Weights of a small mixture-of-experts language model, trained from scratch on English Wikipedia: vocabulary 32768, 64 GeGLU neurons an expert.
Below are experts of layer 3 (counted from 0) of a mixture-of-experts language model. Rows are named router (the router's row for the expert) and show model dimensions 0-191. Each number is 128 + 32 x the weight over its row's rms, rounded and kept within 0 to 255. Numbers have three digits each.
After each expert's rows: a language model's description of what the expert responds to. This comes from a sample of Wikipedia text that the model never trained on.

# expert 30
router:089138154168130070025080143127107079060153097110133138128059154094121139125135170143098145156155146132075140159166142092180126151108084131140147098213104121126153204059123069154125169131139140077137135119150132133133116119143131096153148104090156097121119144114116126135142110132137144134149132124117105211120116157136117172162203148103118109117097096095107098214128137090105149104129109147150123186124126143167124104100096142143126118198195050123101149062122150100142091110082129093119078134130176076187134071096164037117155120114140174095138145146114156137151142152107141133
Articles and auxiliaries after prepositions

# expert 29
router:134138155130155161111110121147136134156113141157107086075134127143118150048146112138045137115134048135160162113063122115129148108119067189106109156128092135234133153100169145190103131111188176081106158092067184141112158106106114124131125128133149124118120142149132114115093120125100218123137154146136048159132128137156117157099151159138119023107125059092084151110129129144139163150157099138117153155166132162131124160139172147119139117089102148089139171129162127129144149141053200113139125037149155121133181092110139112111106151154066186122143097152106130142131150157146102086
Digits in numbers

# expert 2
router:108066138114156111114145108125158091088145137062110137169199138130199054053119040111140098158168123129138137115090150124119112118138133118125139113134167144123116122124159125134133117183123173074129198125109139091129124095119161114169089133111182103092181124110102135113119160112228137114172135163154102174139115134153141220174140173112135121132152163125181119137165159120108076137220136097096135189158145112177088100139099161129097061175109179132108069077131159162113129120119160119119169097164128085137116105121164118102154172112103109143149080077121138110149079118087100135
Mid-word letter fragments

# expert 15
router:144100224141125091138120113164141020083143123121132109120126140149099113048140135157166134118136117156131130146098188090164073135165163163111128104122129122175108093136083143137109081140112150103152175105157098122130166087118143105086149137166122116106157062143091176113140149088186204106080140147135134100100157150132150127092162147101142135064144085152153170096098052070152151097145083097153087143171123154117115147134150157110139156137145150083128089081165174140105160154113168078187127114105130115145102109181127135180082166134047146115177106074116126140146114198110156164
Name-ending pieces

# expert 31
router:086089166139150161122099146112138085089139110091148158139087077161118118065153084090066136173112080145185164163085130101124125136149145133077132140120175093192185153135176061126163170159111161146134129134061112105110141175127133146043059196107165102102151112134113190097127169124190164186147097162158113185125121138152127162159110160104158104163133147130117131117165149090129128108202090082112193111147149168122126139167095168132134101135148057107115102113149146165113106159147137097131151123149147133149113063139139169112129192125114123122194142066082091142123114155124123091
Noun and verb endings

# expert 22
router:138139141095172085127134116105165129142154140120143164196150099171199181126141116154101124088072103146130118130134163108152067109137083150097182105111156148110116116126075160159080140090172126123098060083053108110134137155154110123150173082067144038098153065131102167108105117127128141134120140071153124138080171233141111173155105127125079129104131186120158123096120094141076134125117114148151096117136129118181091165105166160160160171140093108069128057149120145126115129128033115117159103136128140113149152119096132174107104141140094089118146105090112087156125160143065186110
Commas, periods, conjunctions

# expert 3
router:116091129087149080069097112101123117129152138132081126108191146110125156158097133094143097138112104131104198183126136115088166143076093116133103129152169097173173104120129100165181104144149142071163133105064232087166131100056156096171128118101132125108111125068120107104161090084163175119122094130145125143140163146173115102155139133083049106158113130102166109091113108149146110124106098112170096138145068127113125097141209143141149126142096194124094141152143109112154183070081130136124168104128087091107139111145148122164166085100146123096122043131109083178121068144170189102
Capitalized word-start pieces

# expert 12
router:118061148108166106047106099119159151125121173070059158150162115115172116119111125072121103163165097171128166160161129105120144087080107130153096072157145082130161173111166120125130115124111151130151101133066187149102162111096143090135113140128136155142126117074108127115163094156183160194190079155131118185108164124197077157171136107128093079121110129120189118112103118158036126125159105135127095121123117138139142155124104135119129138155143203108076099096179118150185084079117132125151138076071043113111145078100140113093180113075120091112129098130116075154146090130130134111
Lowercase word-start pieces

# expert 9
router:122114173113159126104134103117125110094130109135144173151162115116134181050082126135081166137124091167153150146127147127131131115128099114136061121123192113096138141067107148144167143126125164073122061120084209163152120101100101125146132122132127149067099126151144174128148120121137089129128086106128013134134125127145112127104215140139143047103137074077138093115098097108083087055100133136158106111255100141171101096162139087141135106112112101108128095128144151151179134168109110131113114088079160135136124108127134090113105106134127134113154116127094150111159136148167120104
Numbers in tables

# expert 10
router:110108140125182142142108111133155122109177112114115091168170141146197146157117125151092083083227111148123151161171180095127098071051129186099093106106151134106107149122098144123140157142089142079152138171200086130148136127124136065129156152071173133141104127131089112138095116101121075125108157104183082121130140112140101236107095121092135041145114150073072106120125108080148162177078110135157204104145127169130106131128101105104136118079182135155064126111127124131140122149070110130160118111123150107111135094132175067161097109090128143093145086121086093155157128166128171129
Prepositions before noun phrases

# expert 1
router:068137135143165142116104075255105094121065185143117141157097077104130137122078089095129155151194091152148157162143149119136134102153135124153115135129151082107168136141091075189109075088135166124205088150188149114115124182096133100199082153091144093105126166094125118112140129157110112150099133089098126159145144134117175119086199161115127135160125104123135196093175076159117122120063103101103137086177102112133098127158104101128139153131137122088114140136157109115119125154080149079145153094135086107129115116077129138031177134197119131105163073101122142130129096147110139116
Infobox field values

# expert 13
router:126121125144152137109130125149159129115151153142052126164170144105164063124123156147106130110074080133152134128129126078117095170089118166114086060118145132133137163072165125129158225156187185112106092036173090084120152149126125120161089115151181113138158113092093140128101102177106080190166120156144115149142181128131155106134158146110090129162134075116067140183138113118064097104143101156143095168115083173101136123127198146119160133230109163123107045117117109165165133142144139111129213122095098143101124078128174127092121107107157163113128143132091149125144147128180134115
Line breaks and headings

# expert 0
router:112141155156162102103114116119149133110173113137103119129097108155166105171147099161072140107183120132093149134155178106119084115104155183133143056119188133135160177122112185108180159111137142053131104159134096132163135114137114026081099171113159070144107114151083115116099112146109119104091109107090120174150120167143184245168170126082160087110090140135058107186173136115141149166104086152074151138138111154079120107145137141114154076069178111128114126129113113141165090162094103167149148081132122168110134104162128106161091129120133106106129066141087148198135138176102145089
Prepositions after predicates

# expert 11
router:095121136133189130092124122187155097085140122092146138145100157137120151168072113105093111133151138149142109196122132103096115117104189162104110133141135107158131119094111115129167184163121115057122097043117182144127157108120180096118104154054124137065182115103101106106065050077143103182101128108120082154103100137148132098118099125113099099117119079150111164128096093144102064090155134138138075212166140134190080155147176198127147062102132104078118140116112134141125185122182141127156095096129104083170138116132199139161203154128090078096101129123123098102133143132136111129
Table cell separators

# expert 21
router:137152139114175087132098122125137103134125137091138189150103135147193154164141093157109148119067104148148130116115211138154118152151077147091184085130163133130155155116163125151090145130175141095088087136021092085138185168117127096138152068075142049138169111117110145133148082162120132165140153119113098115140182237131086198221137096129139120110079161164118123090110139105125141130138128156126100170161134135121107111125098186159138145133100084094124058155124118100165085102071147134114109105160126126155142103124100139103083150122107092109106105110082101200112122128061151110
Clause connectors and punctuation

# expert 14
router:101129220112162125115111137138138112128095153143145215171069108118099138039127118159122110129141109164159195165086141095152091145179133166112134152179162076137171135112130084119146124168153135137151074150116162112063136180115143109141124180102141133153143118128098092085139069170139154136131096109163122178132133177156125121126154112122133102153176153138117144135153158098132171047130100128133158150106106128076166186207127139075190111126188120090122093139151181130165109094131156087104162135088105120139121035141117179117181155152121088124162145071054130146107126119116135085
General common nouns

# expert 23
router:111129134107174103100102150134147106136117127131026126154143128147140105117135135177126119131103110133165151127113141142120094116109072123104096106091161122172173089157123104140158122148122109132163144059140175086110100085048099097148162103086189102148083133061129115144099056097145128153155105166172080125121186155128126089190185111110060133196147100136119120098129105125115034115163130126125191107125107161075141149114220114149181147172088132131113133150124103134135178140095158125107153134144043131131095081140126153147103120094152112092102093152102111167080090113216141113
Hyphens and word starts

# expert 16
router:157078178192165106092130142166137037104132178051107103142178159165135088000106093157156137160150124136135113139111147091120106169148147143104118138140126149100106112149124167139114127151125148076150151113124123089140128090161159115114086138146128077108160106122107134113137151096230210116102118194104117126129107160147160166146150142112137130104100138115176138122156086094155098129152102113143086167173115160159106111123126154099099112219098182122117092047171176143102166131119130096150154099110102063166133141161167132123114137112065108114123083095115111104140096153102129159
Foreign name word pieces

# expert 4
router:143140122180190136106098150152111098098141125079122129174110096173124187119135155102059131109148132135141116138142142122085113141128136113108107121108144141134114104151112130109112112152173130094146122152102126080117119168139153092147080177017190097104091112143111123088111091138143144114117143120122104135089140208175143076141152157124094152159136083106127141117103118145112032139145117138113039125174119122109097193112131105121154137134114116096110136162159136200097108126109153056141110123137072124237127116077143170138128144184091106012109084121116062145125134145186146090
Bracket and separator punctuation

# expert 27
router:102151112152184117112129106186183101140208131125097111138128145117111097118160139138127105140125113117094122146171149081092061214047163159102110083168127130136147109093127114154129148186144150087144109098162128085207136161109134109150124121146126132115156146097133135109098136142128099171135108105120115164157150148157127098083173102090065100138080098114072198127105157138095082132131137109140104112186120156112103170138180153136212101183096142141048033148115125165185107141114129146159186120123153115109122097103102093129125099098118157061086149107085172094112146124147204130
Wiki markup and table structure

# expert 5
router:115147155061150070152118109195122095133132119159157139144129157155172060155084111151170185126100131176114156161125125109181160137066166198115178062203154146135155178077148073135152142187118155109119125066139137116162178149128129069109173125143123088130104154096111078139079122170144071143115119122078092141138116195128073134156140121110106075164116103116096145151096083124113080106109146095134112136142149182125151127128119120159166092090142186128074093070110132177129105108075106140151103108172181156132077084131118074098134105144129162087097119111117129134151097147075085121
Sentence-initial words

# expert 20
router:157155147122139112097125000216147078136134132094080146121145079120151145118130107119151082096112130156126161149179139100138146139168149134064128171145126070117138156146097034162089123149081113121165093103167166171141125131105163138117164174125110117091098129104108139062148117080161131148076106095130099115082122133149142114102110183135171111159134090143091144121106144109133105086139104076191116120153039187147113160148157135101196175108199174099155106165105125105146158118121160106101095106107154104094115156179149100108129139158094186133179141110098131133085134133158140183
Sports and politics nouns

# expert 24
router:140145142140139171110111120170120149140115143130140112090149137146106160049136126148075119102150050104140158116081143113144141130153085190113089139158120135233133154117171126192107165107162207094098201107075181115111158120131112115127133127119145097104116132116104079112107116092100227121152127143126041166143113119164110197111126163124100053112157074129067167108134115142131174155113094149129164124173129125162134144135157151067144143103096147086144164134167112107140119109012178104140159071116154133106161114126158131133133156150116184084160097145122156141159149138157114119
Inner number digits

# expert 7
router:110144132097164129111085096144091120108163163144135176146140158121142157144100096141093173132221125138092140153187201105110096161093122139104080135094109135112121134136088123184122069096075156101129105135200143141115126141149101114207085125112166122118146130118092129127148129086133108139069119145143133120150119106153136152098214173145096108150045083145125131158126076165183178115092125166150095134139130114156046175149159092102175098120143118108096135149186161095155114107116144113180104101169109099114128121082181142123130092161112136006091106125129103157110150198084120122
Labels and linking words

# expert 17
router:064118118149142105172071088224118096117125153087108160137113151115112156166123143098125090101109108144067141186167110096163072139126186141095044106161165139137110145157127144165131117107127128121159106100080166122137145092121154108115177105148128100067091109056103145109180063156140099135136108130112055168082145150156146119082138130102071126159134089133118149082131095098127184158099112104175132095181031160075154150143159124137165190082121175095097163096168123135164129118140152100164147083080123138153086132107137098129095142139123098144157176124105121157183123180154144096
Months and proper names

# expert 25
router:105156134117162097085117138105174152148192142155173129189196087150179161141128038113125147124149085200127143149136190084082123115106107175119126091082143103100118097134068059123092149146122131121141070125130141103136127144135092088116119085118177100138131141101086193111074230070085091152177141143187111186145154131147108130100157131154059128117134139145193102173119127100162171153167087147112147079148152155168104187133196137132151110087144142139110119129123158105116128133112164116182117112115129146104112095132179151133112158159139097107096129146087084169134181152113100100
Periods, colons, prepositions

# expert 18
router:128125095121179175103127146121133098103205096088129132125098094127130145172122119123121152111119088145155133161182122091118136118050112147086128107174128104203170193101156064189161182127070140130199120147088118142156126108119132144099084184131100133102118096088127149095102134138156192151122114169111084175078118191162078186169139160144170103124089118117102116131126047132060138053125084119140130111130113173130101134182128149145126152193165083101130125150142090166112096166092098131157110057136114150143143114139130080102135128117134184123115151108103100194123156183133173102
Main verbs

# expert 6
router:081087108121133044134136087147101120088150140064036134172100095171195129126047137152141071096102132107064143164140107094107151125145126146086123151107136140101157169087158090140118114171072151090148134123151147183147161075134070124118107124131140121137085160104126101112129094121165126180143122127169124147119128160152144214128089177151171058179177101103047142179050132085088103153143134133149145143130109150199099123174128121153097149115190129109128155112113136151157089121098140122100116099116163132059179135173141065113141138127109146106114130124113120149087129126107174141
Ordinals and counts in sport

# expert 19
router:131124144119128176159082082136177133118123151159145182156064135146144131081118167096150087135209116134118134148115126085130074122082154158145147153120172080165150170152193117124120181143103162133155174114134150166115139116098137106176157114147200126147082134104084125068081152162155133217189105110097129179103160167196079137091142108103151112144147116148150139135140107118135132109112131123151095141131125162057122109137167132172178136135112136079158111164154216158214091073148203133136152148080127153120104125071116148070147181148108104115133131115044138132135147122128117146
Adjectives and modifier words

# expert 26
router:095140142100150174111087140127158095128121170092071164207120164132204190122136108040102106131112076194162155141142105074102152209160154135092124147143109146138124125109108095110104100112112128104141201110166146110094113164148160111109105124060157124137179072125110112127113108142151194140122072077125095143088126150124124118167177146106114126149078126083102179115089125037130089130140108132135073115148135162132097170119159147145148102180111161149126128143138116191134133127123177115172080119089170126132147126184199117157088125187119163080134066101093083135114158121121099136
Closing punctuation after numbers

# expert 28
router:134105127188163152117118135104145006123181157077087113104192108129142104049164101157108142184126134134180148145097136093212139157137150153091146167144173100153096119122136084129142130143121132095106169066135153129174121129144126081095075103138161085144179182083103194104118132108181177105127130160155112144129116128130182169150139201092110157124104132091165103094173147099111112142161114102115047163181138126170053140119163198113126130141118108151080129093174162112100141103125131116136140104106139056173137148141138101098111093086094114144140102143103133128115111141101146175
Name pieces and apostrophes

# expert 8
router:130068127144142114092143105128180121102110123157140121244173119137185120131133140158108179088106138175162169210123133123208124126162075109109089134121194134092126141115101122144135176106099146126136118126159127144119138180106108110135126113141163092082120124118123124108173120170120089129121126187135058119138132115143149094172151184137123129145154040066093103130140084132106036077125108122162052117207135148139129087137141136114107113177116149106137177145156110161151105166112102116113168117093104104141182085137173111098109134149102126087177122139141142191159167151182182077
Spaces, newlines, brackets